config.yaml
hidden_size: 448
n_experts: 48
experts_per_token: 2
d_expert: 144
hidden_act: "swiglu"
routed_scale: 1.5
balance_bias: true
router_z_loss: 0.001
vocab_size: 31966
optimizer: "adamw"
learning_rate: 0.000449
beta1: 0.95
batch_tokens: [32768, 65536, 131072]
max_seq_len: 1024
max_steps: 7345
Below are experts of layer 7 (counted from 0) of a mixture-of-experts language model. Rows are named router (the router's row for the expert), gate (a neuron's input weights, with its number), up (a neuron's input weights, with its number) and show model dimensions 256-287. Each number is 128 + 24 x the weight over its row's rms, rounded and kept within 0 to 255. Numbers have three digits each.
After each expert's rows: a language model's description of what the expert responds to. This comes from a sample of Wikipedia text that the model never trained on.

# expert 1
router:132128146132094140095130110135150129091135163118111141144156112110103128144116115070112158112125
gate0:084119149141106132131144085100124097134149126152111119145117106138142112163119136118126088148133
up0:131177097125116164078150096128182122109147109126111137161136097097105130170108143093130161145144
gate1:129110142106135116114146090152115170127143079132152136136180122090131111134121117124116109125139
up1:146137112121153156124145152160094118125119092144122132145128146097114118154145143172111127085088
gate2:112134131124145157093151143178172155120121110126101103098093127125174099152159126100112159133116
up2:126062097116148176097116174118143130141142194110113104139143163118126124108172182100126152107157
gate3:154148115156102079116151117104128148087173134111095122133149146165132121113100141097161117103138
up3:131108101154152116138162122131143131113145119159081138172160114092127155122131158167068139116115
gate4:132124118118136179094107111127117139107157087121098074101095104094147167119133133122142096133148
up4:121091149133127141127137161150140132142164160139173084167153157130095132167107152140094123158156
gate5:131112098123096109119148133117130111149122195166123136112113100136133100137097112109134111132131
up5:117116136115112142113118118124114163091072117089156128195113147123145110129134098154123148102133
gate6:151133120144114107099120121127220128142136166121128130158117132137136087100141123149188098097125
up6:117113143117116127144129129118102135170111116139144141056136075124148127130115124130107118137142
gate7:079127150116126109114132125108117138124118161123082093151136117120146125119161124201128084124132
up7:125092128137141117117144121140104110091097170111134147119111081137121125137149148130121113113126
gate8:144103129140115117117119167133089094153183101154122104176133112156120100134111124098087092112125
up8:082137142141159112139157115166160133135125118182126099109163110131108083141133123163147119138144
gate9:143110163137108135145107107103121130131128133153144149107111137133130120141148142170127125119135
up9:138155153105156146161139115102107128116116079130135144122090132118132129144108130107147067134133
gate10:125149143123142144145148095119113138123101092115112143088125117129162149122138119111154146108125
up10:121128131105127138076139086171118153132116136136160122178096142165083146134143157152160085087146
gate11:167098124110135102112156124120122139125098201144180143101138146141125115105093140111131159107114
up11:138127109101151123167132126142099135126121074123110103147105172113128123076148102174145121151132
gate12:111167106137107122137115100121093140136120112131131150148145136144116160167126131130102099130143
up12:111086098140100089146147134090142100111104111164136123121134097115159117154162090111128120149164
gate13:142134103156131112130106147128139136143090161135095159139130116099076107145121130094127161140082
up13:141121104112152116119112154130111123144120126098115120156126124153085092148173119081105124107156
gate14:141187164109116128111161126129155153169074103117114120158142133131164099142097095112111126123108
up14:136151150122149158073144137108158082161122105125083131143151102161163105105130134084123122133116
gate15:158100131164075131136129123109127133172110112147084144157157133144135141134110118104104123127132
up15:157129114115139111104088078134150154139118156145145109119128156119111160145131122150111095130125
gate16:143117109121128160131111154090114111150142097100085165140146102155116136089132140116082129126106
up16:110137118160124131183142143173108131165141112156135095127102068173104111147176140101076101107147
gate17:143099139133134130104149111130155103142131084139175104123126093102167085138112117089177120145129
up17:152144125139099153151113126128152142144068149081159156141150163128079132110184159145141146130111
gate18:108170134102114060157131109148145101169130140115110074171129119139086078089088137146141141174135
up18:132110134122099148130152124105133153081133113141137140127116171100157145103126149124064126095129
gate19:117137093147094153128160118112128138153163136129098160120116148127110142207153127169121141124135
up19:131106129156112134108142083105129125122143135135099176125137132166099102140117134151151159144118
gate20:081171142108133105120124121135106145157142137160093105159157114129127162106088109116120102112090
up20:119114086147119108163129144107174110161133157115110133147154105172088149097105134121173109153154
gate21:134127136108153127132148188088124116118079136129123140112120120151093113150106162107101154117144
up21:109081092088133144116100102168150144134102170178150101149135122152137140135094133186145114176145
gate22:145125119114091094138156144114126101149121113111114118120136144138091135110102131119114112154113
up22:152145127163116100140125097125078168137146094166112140103143176118149149116116133107135139123123
gate23:130143139149099130127120146120131134123119121105071114117142137117116179146131118123109138141084
up23:144110143095156131107170137107169118149147119121114095107150138141160122120130135148125107122170
gate24:120142110135088191143137128094148137118100100123122129139152128117130160174094156128138120121124
up24:126140103138108173139116080128091104116104100156106109155114128146149161089131122090109083112126
gate25:131106133110080131098100072108129121148117130093109117141086115120154124129131143066168133172124
up25:128117142149109119096121101104147126123141128126115111147106130085132131134115148101157115139141
gate26:160137117102138099099115124171108150138148104160133100107151107142119156116079116095096174159114
up26:127156129120127147101156106112089129099118083063132139095118123107105136094129089163158159130130
gate27:125138117120101100090152131123123111153126122177112109157108154158149139093149136091107086103121
up27:103156142113140143131119137111125112134112142169091176084109115103120095110114155150141106111151
gate28:103130139146099153121130149107144139096094149062115118117121060110140120100130149113066096092161
up28:138122151137155115128131123132129141134133169139127133159172141109154109095156119130113133138142
Description: Nationality and place adjectives. Nationality, region and place words after of/in/from, usually modifying a noun, such as European, German, Latin American, Soviet.

# expert 30
router:129172148137107092076179124154157166159131178124162103123127135107099159122091114097118163146149
gate0:116117125144100133087133119142125137129144146145115150134144189144152121182106139126121126119111
up0:120125167114107167080083113150177108111106171141121128153164135104135136147078124101135191119116
gate1:116091104120148130106187131127082191130081086166087132150118112114166112098128086130112118145138
up1:126115160140135117094139168114078101106145150147112177124134109152145127140162150137110116106106
gate2:160175121147123110139123096137132138134105127126160124123139118096160099170093141139145130071152
up2:137110168134123121122142141089129145133120149129076134147133112132112115135131131116093129097146
gate3:109111150115094135114153076130170168105149129091139123144128091133094088131098124123099119115166
up3:155106167115163167121109124097124153121112164110108123097121112086105142080136108164091129147146
gate4:149155139124120102120160139133150126142153079157111078107155135149101129099124157135114167140147
up4:139132133137129158127131168092115098134152094115092086121102115135096121129112112112115115109116
gate5:113102093122121189088186182100131084120104119094142079134128135141123117126096097141133124138165
up5:142164140104134110145136137159130109122141134129104149123116152128136051121162150119198125128101
gate6:161100140168114139138136123122118098130145119157145136145148085124076150147154062144126117076142
up6:132104142084133136143169127135122139112061080110123118101109107148095114091153120112086117132106
gate7:172118093136136105085098127148127137162107135117144130136124159129164139098089132125131134081107
up7:131185108144121134096099144109153064116128108104104153094130165104136138145157137118134159148109
gate8:135119158105087163171117123141101128128126126124136177151134135123059161124165097195097131137126
up8:131165139122127122122136091152126124122167135163146116109102162109118171087163126107141126139159
gate9:152093115125117112125146129122157097108145150147049090086137135092122169145138172128068164162141
up9:096140101127130193117129109111149147170119119155084076113145126143149145129111160133122127100148
gate10:147078129137144119134151148139178143139134126158089137115141105134112133119126177084148130097118
up10:116076124133147108106116135098158148143125087116137142114139100146112131151139132127118130160123
gate11:152125149100095124172137105043146154163170121091116111171102122111150169119148122117139171126139
up11:161142129109118087107125128137132133090108135140121111138124078148104136174132126117151141162153
gate12:133115144145121079126155125133156125142147159198149140129151150136092121124098150150101145163162
up12:103173143137155105114141111147140116105151146145138152151131078148098107120093114122114123148173
gate13:120158122126107108122123137124141123134147158154140095117122145118140161125131084128115115166129
up13:123084169103143162155090118102111052172129116118142091103135128124149154138151123081130138144164
gate14:122128131128130093140142084135093134179148105143081117122159104139109147128145109062111105110155
up14:128166115125137152114097090145112140120138141135147103149128109096142126087078098118154140102165
gate15:115140155082077124072092093140127138106117089106123126172158145145154108134143138124139122096172
up15:148142158134152076089118168148150143130141096111147120107130146137155176114137167121123106182173
gate16:159136125093136115150133129126125116150143093133090138140100136131111049139136159144117113127113
up16:182145103115129079132154118128108127119138206132124164161135105139159105166120156073114153134152
gate17:114104146143139125150108168139135125108134123105160095106101101112123099127151114135143148174136
up17:146140137134102124149108140129126116110116121165116137128108119095127135148146099118143099186123
gate18:168148119101122120105135115105162126126165134151135141159144147100103129156132138116114136123147
up18:127102108141132135116108156142084123148102133118121096121123151182147122157109130137108108122144
gate19:161113118111126127103131118138143103153169129133109114122141110145115128092108102136138167139154
up19:112119115119104125126100126129106098109108085173156140121117106132160117113127172158206099123108
gate20:095106140159120116085166145134107102182126100161137124099124109166130114107148106104075136156139
up20:107120166108127127108126121150125113200169123141169101101114139139137147056157103147134141114147
gate21:143120140065108111085148151164132161139157140149117115117134135144138152123105132099135127086128
up21:131122074127123096104151133121168108090148128136057098105115110126163142099119105111104079165162
gate22:135110135135099085110119083122164124124172156130095101152144159140149147124135144094121112105166
up22:145092111134171124148133193112162122128130099132123118157117117111114136154106089128125115123106
gate23:150087114129093124129130090134108166117143132162101146141141094173101136136097141141137111125126
up23:137112145121122099112115148118110122192133101126117112125105133139145165121170139147157092130139
gate24:138133130146145182137134146123157086119148129122112109173142152100141157132141118108086103118155
up24:112141136127114120151119117149164126179171132153102105155105130145137200086091115122129130114105
gate25:107122128118097138079131082163147132161078116159121158116151116109104121099144086105105171074087
up25:093149139105110151129109084134090094135143113122120093099128144122162110086106085124180130117140
gate26:130148123117137079156139108119115111183113168150127083149106134132119145121129106164146113125100
up26:145147139134130123126157122100149107160142126156151130168141084138096162176105125111100081100116
gate27:097106126122113185152122113131107157151097077130155104166117107114088107116117101131083141135080
up27:156138098094148137127099139103107104140122150120117138129145119089154117089113150108134146118122
gate28:121150122120114156127198170129120118125170152111153134118130146087119098126149087122139139108134
up28:157146139151116130161110092111135114154112147151093114131104164107158161087133163145147126096164
Description: Name endings, scores. Final syllables of proper names (Sass-an-id, Nov-os-ibirsk, Jon-as) and numbers after dashes in sports scores, plus modals could/can.

# expert 38
router:146143145147086137108176118134156140110149151156156140161134121092118145147136123131126180127160
gate0:137160128144144108124121133104153119096108120136150091130138133157127058105149170124085149159122
up0:129139104153131157107111158082143123130115104086167119135133154099143129128140105129137094119112
gate1:126146157140138115146111168121167098156185159144160148122156153161122128175145113105151134132139
up1:128070096104106163117121129107143140110129128127156124151151070175123109124100111148130107138161
gate2:127138173147124117133175155105201175118138151122123143099141155132146128117142140145158089122156
up2:165080128120122134098112088133147104154135135161136130164115128090148201115140123106143150140082
gate3:151139099162116110110127099136097085137135128121151145141098109192104133233122170122101169149091
up3:113162108139114042154128073115114170101103147133119094122096114162140135150148175143088120133113
gate4:110125107123094154128123141111108102106123101116136158094156112077093135132111094134172115115125
up4:131137156139155186142110119127110110113134133139139151073139154122108128124108125154106131157108
gate5:126151136122114157119155143138160133163140132118145112082140124107154106104117133131167120113126
up5:149138100122096121091127181064113113123129125137130172082175151136167107123141126106145121138111
gate6:121114115119116144067139171152089078157130112125134120103134140124116072129145124123155151123112
up6:152117105108125108147122152179154151150159124186153102150105153136129142125117159144111158138058
gate7:137133114128104095043120138108130133126142071128131107087176095153114133137115141139123134120127
up7:136164107135126146157104094123152157079132089102135179095085121167113164134138140136139141145154
gate8:136149131122127131138130147136123111116085149120168137164133080132102081145119135112134087133120
up8:128096134124099152163157173128111137137141054112071147130100147127125161107100096123151169142112
gate9:144109156122141130166107141075091129063106098185130154140127154107097151112132103142138113131132
up9:148151137125097124112115160153114165170116143169084099123152174146140102137102160088123085102115
gate10:130129146104130121103144120117120154103114122110129083142112117135148118113134136090130147141109
up10:111153179104116083134125132130127111129128119096134069141164146147133118123135149125094142172147
gate11:154133125114081107142141118170153131147124109129097131153123093085094141174115124142140128137153
up11:129139174122083150116121178100143120152138165105128141158170096084105162129115087154173115109153
gate12:123122150122118132122094110156121122146133105112141121154131078124122123148110155112147116154130
up12:104147131146140121107114147185096122138150117138118096130160098103133105143140100183099143168160
gate13:190152136142150095106093170114146084137120159147116086169135134158102159122144117085110177129084
up13:096122125136148146126088164115101172089083150064173129135086146151165136144096120103136117128099
gate14:109132140115138117075123163155148134128104150134126167148146148075105070114121142161136118148125
up14:163173160113124143119129175110101112118106123141168130155132111083099099121119152094136133119147
gate15:089141152111150142138148125097098087071084119154159125078140137146110133120109132148169122108159
up15:133162104134149146129088117104104139142120116162106164123138165168115117170152134126108136153119
gate16:102136177147091116149156080096084112142143093103134143127179126137130119094112115168166111145122
up16:133127140132129088131112104158126165081160113132107185142111153114110099153114122152108144129078
gate17:153146126094148086159118141141098116148147081161098156158134160109130128109113121137160134136100
up17:136117138134112155090126106122121086166136145119128126122131122122124167110140079105136125121157
gate18:185106093117107139139142103114135106116134068093100137117102139124118155116156133112156149125077
up18:144156138097137142126114098120101090106144070171162133136157144142107123101118086128137143150081
gate19:129118112135111127136106130108104145103113153154110143138160117126126096131079138073127155099198
up19:140120110121177125159117137113130139143125166144169137140140152127168138121119174149170156107076
gate20:104123124123177149139131173097131099152115153135165131132119143111141130143140093175117116162123
up20:100169173128137123188133177157113158139144129118143130119138130105136119103094125145114122110153
gate21:162139118120131148108109170092124124108077168134135137204154117125133125158116148085146130112156
up21:133139139138119128128160144097133123144129123126139141159178113114127141134135122112153127139114
gate22:180149137150142126128113152111142131105119120163146118162132099149101122139130115144156119103119
up22:088079120139093133090102054130110111170133117097126110098121153078150108120123122086126139114103
gate23:116111145102110184168166134087093125137121140119112172100101148120146115118121112123165117109184
up23:123142134134094155113149127112107082138129073126113133155121171077179124123115105113165110126120
gate24:080145155123121163133106131099126111165140136140108090096078151088143091130125135161120143129173
up24:112117158128145149123092135131157135172125126153158156142128123147159133075129138095161136166132
gate25:159123114124127123100117171111123104108157120117121136128140095124142116122137115142159104102150
up25:121118129127107114117147115130143093138147110119127115077161125102142162125112119127157149148136
gate26:173128132116146158082136122104086104135134118123076145139160142130145173118132046081134090125158
up26:127061160158139140192101148127132109152151130089083165174054168119136110150129130098103149122113
gate27:146092134144143169105115129102139122110127134105132127173095107144145181145150087135116110154134
up27:130075123120156149085159087148134124093125136110139087082120147125134159118141143123088154106114
gate28:066129116141111164132135086113117084155088156130124097108162100109115115158143053124090102127111
up28:130103151121086106113105136156113158087146109143142157116133129115139126147144175124097139162092
Description: Articles and conjunctions. "the" and preposition+the phrases (on the, to the, by the) and "and" linking clauses or noun phrases in running prose.

# expert 2
router:129149152079126120093197120153140186125132134144120109130130103077104148139083095116117145123149
gate0:144166135149141123123136136129108086112144103077118126098159118115115139140127158131092128143145
up0:140143146127096130125154109156071080133141160102151128162122113053104130136108175114125113130138
gate1:154154174099148115126171147173102159112087154130131067120097126139122150142110083147107148122126
up1:106152107081162125141091118106103104123097125118146125100103113121109129097118104124165125116148
gate2:120157152108098150121110153090144129134100158139148156141124102083104152160088068148154134032134
up2:090098161147145129179103067082143116080113141183158118144132129134134094134126120141132160119151
gate3:128122130142129210154158119116090136120091076103163139139146089125181096148093114116073121094179
up3:104160135147103172164125112084060131106120067101143162164140131135115114124065128133102131099181
gate4:142138126139103086125103088137131130107135099135148173119107093125105131126100182114132162116113
up4:122058099151169103150104109104139091121110122137086157125145082147106098121160135152132147168133
gate5:161121144103116093116118165148137165115104167127127127185085111149104158113127117146132106106133
up5:118129148127126139126123119128111139159129080098122109092122106115171133141158138113090112090098
gate6:115156181108127152114158180110149193100164098109145135162090135084073128170147100137110183112108
up6:150115127118112099107143064159079099131105130134151146162160129150183148103111127127146112107151
gate7:137152108120128139139123146135122097167147091086153164072111114070148130137109153142110115123108
up7:121139189147136144157110095147135176114136113119136183136126126081116131136137092155134113138146
gate8:155137157101149150122121114144094118157121116140175133162118168074136081108126140153149153104118
up8:133135101097081135173098147108141113125163129128190190217114155125119201126132176137105148151140
gate9:141111132087144100137146108137089149130139086151091129195105127129124166096098159126109118113158
up9:120070131136146104132142120134162084104150137169084129106164145105089111158132139104116100181156
gate10:144120134106121149134120090150131151112160095133116120170155161100095084121078118112130119126121
up10:071134110141111137165132139095112120110147134098165155101102105118176139133135184122124140112123
gate11:145116165140097145129139056144130149131113161107116095148129083119132124128129103166128110083114
up11:091128174124106096109122124137156079105128148162161092117126117178142099114140154105111154126101
gate12:181137135127140138116134164122161190163097133145117139133141114149139130119117111152107122184178
up12:139126108142144157137117102138145096081174091121122128130126126117134173095141100138144125148161
gate13:128153117120148132085117117145143157077159123153112098137140114133153127132096152161082118158139
up13:136154142133086144159138147103092066154122161136144138114104133113138113114124129111118149090140
gate14:110114113147111080147140151119159137141111151130106111124141161130187133166129099138087127166146
up14:125079133155123171127125099139117118127143120132137122114176158134170127198092139144093135130125
gate15:161100150108136113124102096166133129121132123153083133151162098100116122142097160121142129103126
up15:089144114123152113143094133144136139175118145115136156147085113096156104120113122164146093115129
gate16:122157126061135173139097127093119119123129161164122119122082113076164115104092078122147143142118
up16:136175135146122100130152141156091139134099132131169155146141167117121110085135137165160130116131
gate17:125132115133112136091121164090108142149145126126126106130163139109108122116092137109125122139118
up17:132131137135144104098109162129135121125132070153162143131129176152121083127060159163142133108110
gate18:142163156099132136079117142146127108116083096152167115177134086111124135157105115118081166121099
up18:132094131107126112105124131073109101160110134114095144167118114159104109163151138107117136094124
gate19:103138161124140137105183149115122144136132130125155110131102141144096132114151135154126134182151
up19:109146136160136137150113112109160080161147126110120074111094133121125125164166155089117136152152
gate20:128108095098117131115090068124133128154129154148146115092117189134138117168132058129139129090153
up20:116114098142176144154165110082089112119120142138119113155120147112092165131105147155146154145118
gate21:144168134115130126129120099079124181089076168119147128172127134087130175117098147062162150091127
up21:087123110151114107122162119139145143129123125137148094082160141173124153083125116157116128102127
gate22:127107121107104147136099179151151162151143121135110107110156140130103131112117153140131159117127
up22:147127157111146127112143122123106143105162098158111124118097109138099150127140122171130122155139
gate23:124119149131138140160138140090137197118128140158127153163123132129126123117145133139122103132089
up23:160149134125128119096168151136170119120156156112132078120130095116089157090141111118120148110109
gate24:122135134154131183143134146120103115135140135092120134158107132132120160158123099088170145100114
up24:128133144100092098109192126139130136114115101173134130171121169160087171143107143136125102131102
gate25:148156091102129133093116153115145142121148145135120135147120134112115155088097144153171103123085
up25:116103156146111127106070130123117109114182151093127157100157138143136077135127121067146159103158
gate26:137153108109111107139115145110116141132131132128163111157115122123095107124132141100099183118144
up26:110153148112100137110151156092172118133140128108132146094103120107127150120124163123123164112151
gate27:126175128108122115162093159175163154106096146113133132131155112075122108133117117130138119125168
up27:152122127148130076123112160106160137160121132068112127134120140144158157095144117109127146081152
gate28:119129141155140197121125110110150144144157134160146114117104098064096098165089127176114139134091
up28:153170112112139156095127121094140157136119105108122130121141103127134130116137157110123144120154
Description: Table pipes, "of" phrases. Table cell pipes and equals signs, plus "of"/"one of"/"List of"/"is a" links in definitions, lists and taxonomy boxes.

# expert 41
router:162138133081074109083154111133132118114150142151106177144156109061115163140101120123114165135172
gate0:132107155201130108173090135094125112143163108139140141130144133119138123137150087173121112101193
up0:118143123141128147109090157119097158113174158149112156164143112147125119193173181099122154100091
gate1:163111190099081119109127138184129163169162160117150076103136114172120117129142099146157114153083
up1:128114135124112108149117097152147109149125137142122116164155152138110170114097129092127105129150
gate2:119110094127136143071106120101140141138122130122136117201157075108103122103148117135094127121091
up2:125115133113151173089145132129125133104093097097133133115112089120121142102150143109112125102157
gate3:112139166139147148103141169124088121115166113098070172150144142143123114141144097133136137102149
up3:136113146149178137115130116167112117130149126147084124145170156125158130151135101146072092124116
gate4:118102120113118103084115191140124152156142101147148111115158143153124092119135118152103156110136
up4:155146110151115105131119129123088128119116168161132131113117068102129145102088115097154121161116
gate5:113132099127109130121106118166175165137123140139157126120145136106136123106140170122124141160154
up5:197120129110093106140188156112109123124117132123145132170123105121158163098126138103105117160081
gate6:162105134102128150168124147132116121142143126107084122123082076109164110116117121136145126158105
up6:116159131141136143111116145139138091095130139110161122117139129135106124137110119140172132097127
gate7:110153153164114097134133091161141114174119137102133131118136161127136099099073096122120138160157
up7:095076121156125130127113162101100118138126094122073128149121109121114123133127139107142102108153
gate8:133113130110117125099152111124099097135154131168146153123130093124136098136132124134082131138193
up8:120125133140149175079112113140123117127091125124174129095128109174130131088167162155129131121151
gate9:140106163082157102107120161179152149114132150122108189111107126088110121111148143108121146130143
up9:172079114139152136128102164103105153164140102135140111110179211133159118143087181129118128060156
gate10:133146118135129133137087100157081167123141146162141093111127123119072097192069084109135128155153
up10:114137102121084136137132082105146105146114118124146160139121139143117100122109143107115184157102
gate11:118111113133142075124159113097132165106146123118122128128166124100118141107138181145088130132174
up11:139106135095099083138164160127143134105082139112137126110148129135124148125152136169117141120169
gate12:116096118134160113152136157118143145138096100163072139124118132124098113099120148170119139101110
up12:102139086129122141132100133143106116155127124162122111161134136098131158135112077133114089162090
gate13:087154125137113128162129166153145103143116133061133171126076140090144134154074141149159126100148
up13:119111122122123075131158078157095111132160083184122112130154099140093142160139096096058126159108
gate14:152099096123127150102139117090153124090123137114099064098150127157143113144152098160151139147072
up14:087154112077154150137117142116135119147136138080187148110126134114102118199090132112137133144140
gate15:172135135140112150123132141088161117114193101115112119106139130137101171123124127110114164111102
up15:095142161153163169099091200087151133108179086130130104156156139167115113114147143144073130117134
gate16:179161130159167129147140093138123129141126133100110173079138186088148129159157132140098102171093
up16:116054121140102117130150126125108138128126114085088101153062147118111143158114115164143093143090
gate17:069131141099120144145105118105115124154137129137152156142100163131144095138125094150149118126106
up17:088138133114136137091128108107125104113104138151120156138133088124109148107140123086151096087131
gate18:128129134107121098137097135104104128159127144095143126143134109104083137114100142143165144151112
up18:170147138138158100088172101166156183138145142138101099133127149158171159075151128136112126138094
gate19:128176161128121096118148132127143180141160143118107117084105128113095124116159158158131114071097
up19:119103125139095151152114130121121100161160112063099143138139129149139162123124142129122123120115
gate20:146145105063100082122083152098104113128128102155077075123124132130131154111145124156161119145100
up20:139125088093129101152084120080105149115140093110144183129125121108128099130145118120106144144079
gate21:137175096142115108148130133109141165137109162109100151131095138126142119148155085132120066125126
up21:136127133117123129124097171109109141157142121118134098145089156118173135137106137115118097121168
gate22:168144127101145132124112174118095156102140118165110157139153124119175121152110135135114142083091
up22:112123154152133129135117130067084090123142140099130169108119106119128087149104127114115140103155
gate23:159107139133145098148119102106111101148127116154169135102121106121131084170107082109118110123140
up23:125142114119123138097093111139157110132126120105147137142122109129123143129151114149157145123176
gate24:120142141118091124117111169140107141161087131137074129148124127165140120089158110139107102150104
up24:137121165177131135096117113154139140105181103153151102093125122098135141070138111139105098142143
gate25:134109140120140107100134131127163146140122097184109135119112103073149153138124103119136131143095
up25:130095136156141200149133174112112099147110104145090159122081096106137166128145128093116114094126
gate26:132154122088106120114093141081158114147145125152110141151119102135148115087104118112144092134095
up26:097069141151101149162148125124103078132138084126142111086154174135133126122147085126092133132114
gate27:138155135144132122162138141169117154132129139112129114158101093137104142150069141120068120123139
up27:161164151138122153124130116167118076161095126144162122127118123134173137125134114104179112103158
gate28:124130153091132131150137121122071131106138111110111141130092134150133142101126147133131101095120
up28:124157107138122138075102079152132115136120111146176109091165161152124100176109115089111169135104
Description: Titles after list markers. The first word or piece of titles and names that open table cells or list items, such as | "B for song titles; also the piece rem.

# expert 20
router:142134136117095143091145114149126147137138148124117123174135127129102144157123142116107146109181
gate0:144145152103133087076100122147105113123159092129111106086146106129122132103129135115123094106119
up0:148103106127105155138115145135124094096148160108151150140134113134126151128116123090184121160122
gate1:155119109103125126152146086145146113126131108129121164124124098133103135129107135150110116139124
up1:175112151127129136131123151200116123149175134136124100118103162155109139083162137130136166160122
gate2:144139133145109192124130154108066140107136132156171153173085187118145121110127127133096146136140
up2:124159139144092153120079128139106120145133140118166118192109164160140117079138141129117095134062
gate3:153166095122135127052154154119126110117142094126117143122151099112104114135141138130097109145118
up3:148121171093138121070121111101128099154116105099158156093115112131126118124105134162116118111128
gate4:176117181103136158114108148102130140148088100147109123169125133136119163140095069119143097117131
up4:137135133136123118123120119164116100161121157133134143125101115104171157146150109109154117123103
gate5:093155128091101096120141111151100175141122111137144144130110160123102137116150121100170119139104
up5:140119109154149109136112163158160131142112124138105133152121163158103159113123166149121181063111
gate6:129128148108175081108150155107136147151108104124137145148165121117107123147138138102112151146147
up6:146146118096111100119137118158118170091121078117129102134141126102130162186130109125131131078116
gate7:109106144114131120165105155142166142174111129103134091121117139147121155075095129133149130126147
up7:133122178143130099115131101157148115160123151082092142153136125166137122107146117138102103116132
gate8:114161156113110091109145154122131106128109157135113153093160100110065122142120136135122102121155
up8:117092088177121138161153095087139158153124114163083127130143145122159133116141142141138154126111
gate9:107143117129113157101137162087088085119116090101146126130104156145119111133146105134158172151157
up9:109103117122142159103154141097122111125093169133124142147156149135081068177124098119124150137173
gate10:141148136111148102130117124146121120146079153154120074144167082131083152094166122112105143109105
up10:117113113140089084117150097170170132136156123100106127134129116154167141134129092133099136156093
gate11:146155145141135101085125117130127132092133139110132104116158146088113133143111090116129161125161
up11:146107153092119105122165138121150130145138150134122169130132130142095132170150120158139189103129
gate12:120120112133115132126184141153140134122194153119123095119119135142138118131108146165130135145132
up12:099121098150149123149145081098121128154157146140166164109107130086139127171121139110154104117170
gate13:147143119121136116138128155142095088179120111144145159137092115093116131129114151145091148130125
up13:146131092149148110135122137127085113129115122133123107118104117130163118161139132124160130146148
gate14:139129169102114112114135084138133107159092138148136140099160087159132125116086128117162105138155
up14:096123130096159139090153118117141104122113145108139151130165093137153106157157124104175111118127
gate15:124128102088116139121122141145150120154157124123121112093085077123096128129171111162171094145138
up15:114102133178111107118149146154144090094159145127128155097137122147133131083127111144192119137140
gate16:097096187111104138105203161100101128130114157125106118129153149120130108148118121118131139160123
up16:133122086129110140117140128146054144148137072129146129123168144140104132129102112182107121100112
gate17:129133176115118132135075121097102070164112081112108140166143129127126138109172122152171137150103
up17:119114114133126136116103103150146117117150129159123155128134139118128138165097088140105137104157
gate18:137096121121143127129139146124128133119117139057088136114115080135130133162126156110105086154130
up18:127122110185106167115131087099127133114173143096135111132116126109141157134128126070055134077155
gate19:153145117120138089145133123116129126143123158165118113117102106123139111123129127071148159113198
up19:118124165104141126134095108169133125157144069127121151116128118128148123143117101149161067142115
gate20:117148107083128104158118116141125099102155103139096162161141096124087115087148119095188184084099
up20:133139111101110137121097112157128169116147138127132140128111172158141084130117126136176114106123
gate21:130096102143099176102133122129135135086129107106143139189175138162134120158104143069115105158137
up21:129130174154130096122114137139129158132123107153114165099113123082163158144144139123151113135112
gate22:127134118111129110115137118135136137094113161136074114121114106108144105138083133094154145071107
up22:120139164124161132117125112166157104101143151104087104115130084115150108112140099116147106131152
gate23:140132136111161129131190145088130128100111117103156118120117134121133163144152141077092141174138
up23:139136065146135147115147124158164141082146150123122140079160072134117152120132133164134144099121
gate24:150133159145104122116129161082137119140127123128106142119131166125141118150139141082132135120108
up24:143149150128108102092153157126121129122185119164150107125128136165134118140151116094095119142089
gate25:189123111106121133089155112128138183123153132090124118158108144131090152166080090132071133107133
up25:114176090115162136129096106161150108130106095150101065105142143104119165099132116148153140123081
gate26:156111128135095102092152171116114134085115153114132119106139098108133172142163153105123128108139
up26:151132119091104132131163098114096145124110086126096129109141085143136124132141122150133097114149
gate27:119100181102139145130199103109099150123133160165128166107146078111102100131142097169143126116099
up27:131123070168093116108084105156143151115105114104114159133118136129140138128110116095139138129126
gate28:144147168105154117123133100149148115148117146136148123113121111110156137113127136157167151097102
up28:149133186107143109127128095127125119122133183130139158136114114099129134170161108108161188110135
Description: Mid-word name fragments. Word-internal pieces of foreign names and words, and section heading markers, such as Tehuantepec's ep, ov, ius, ==Career==.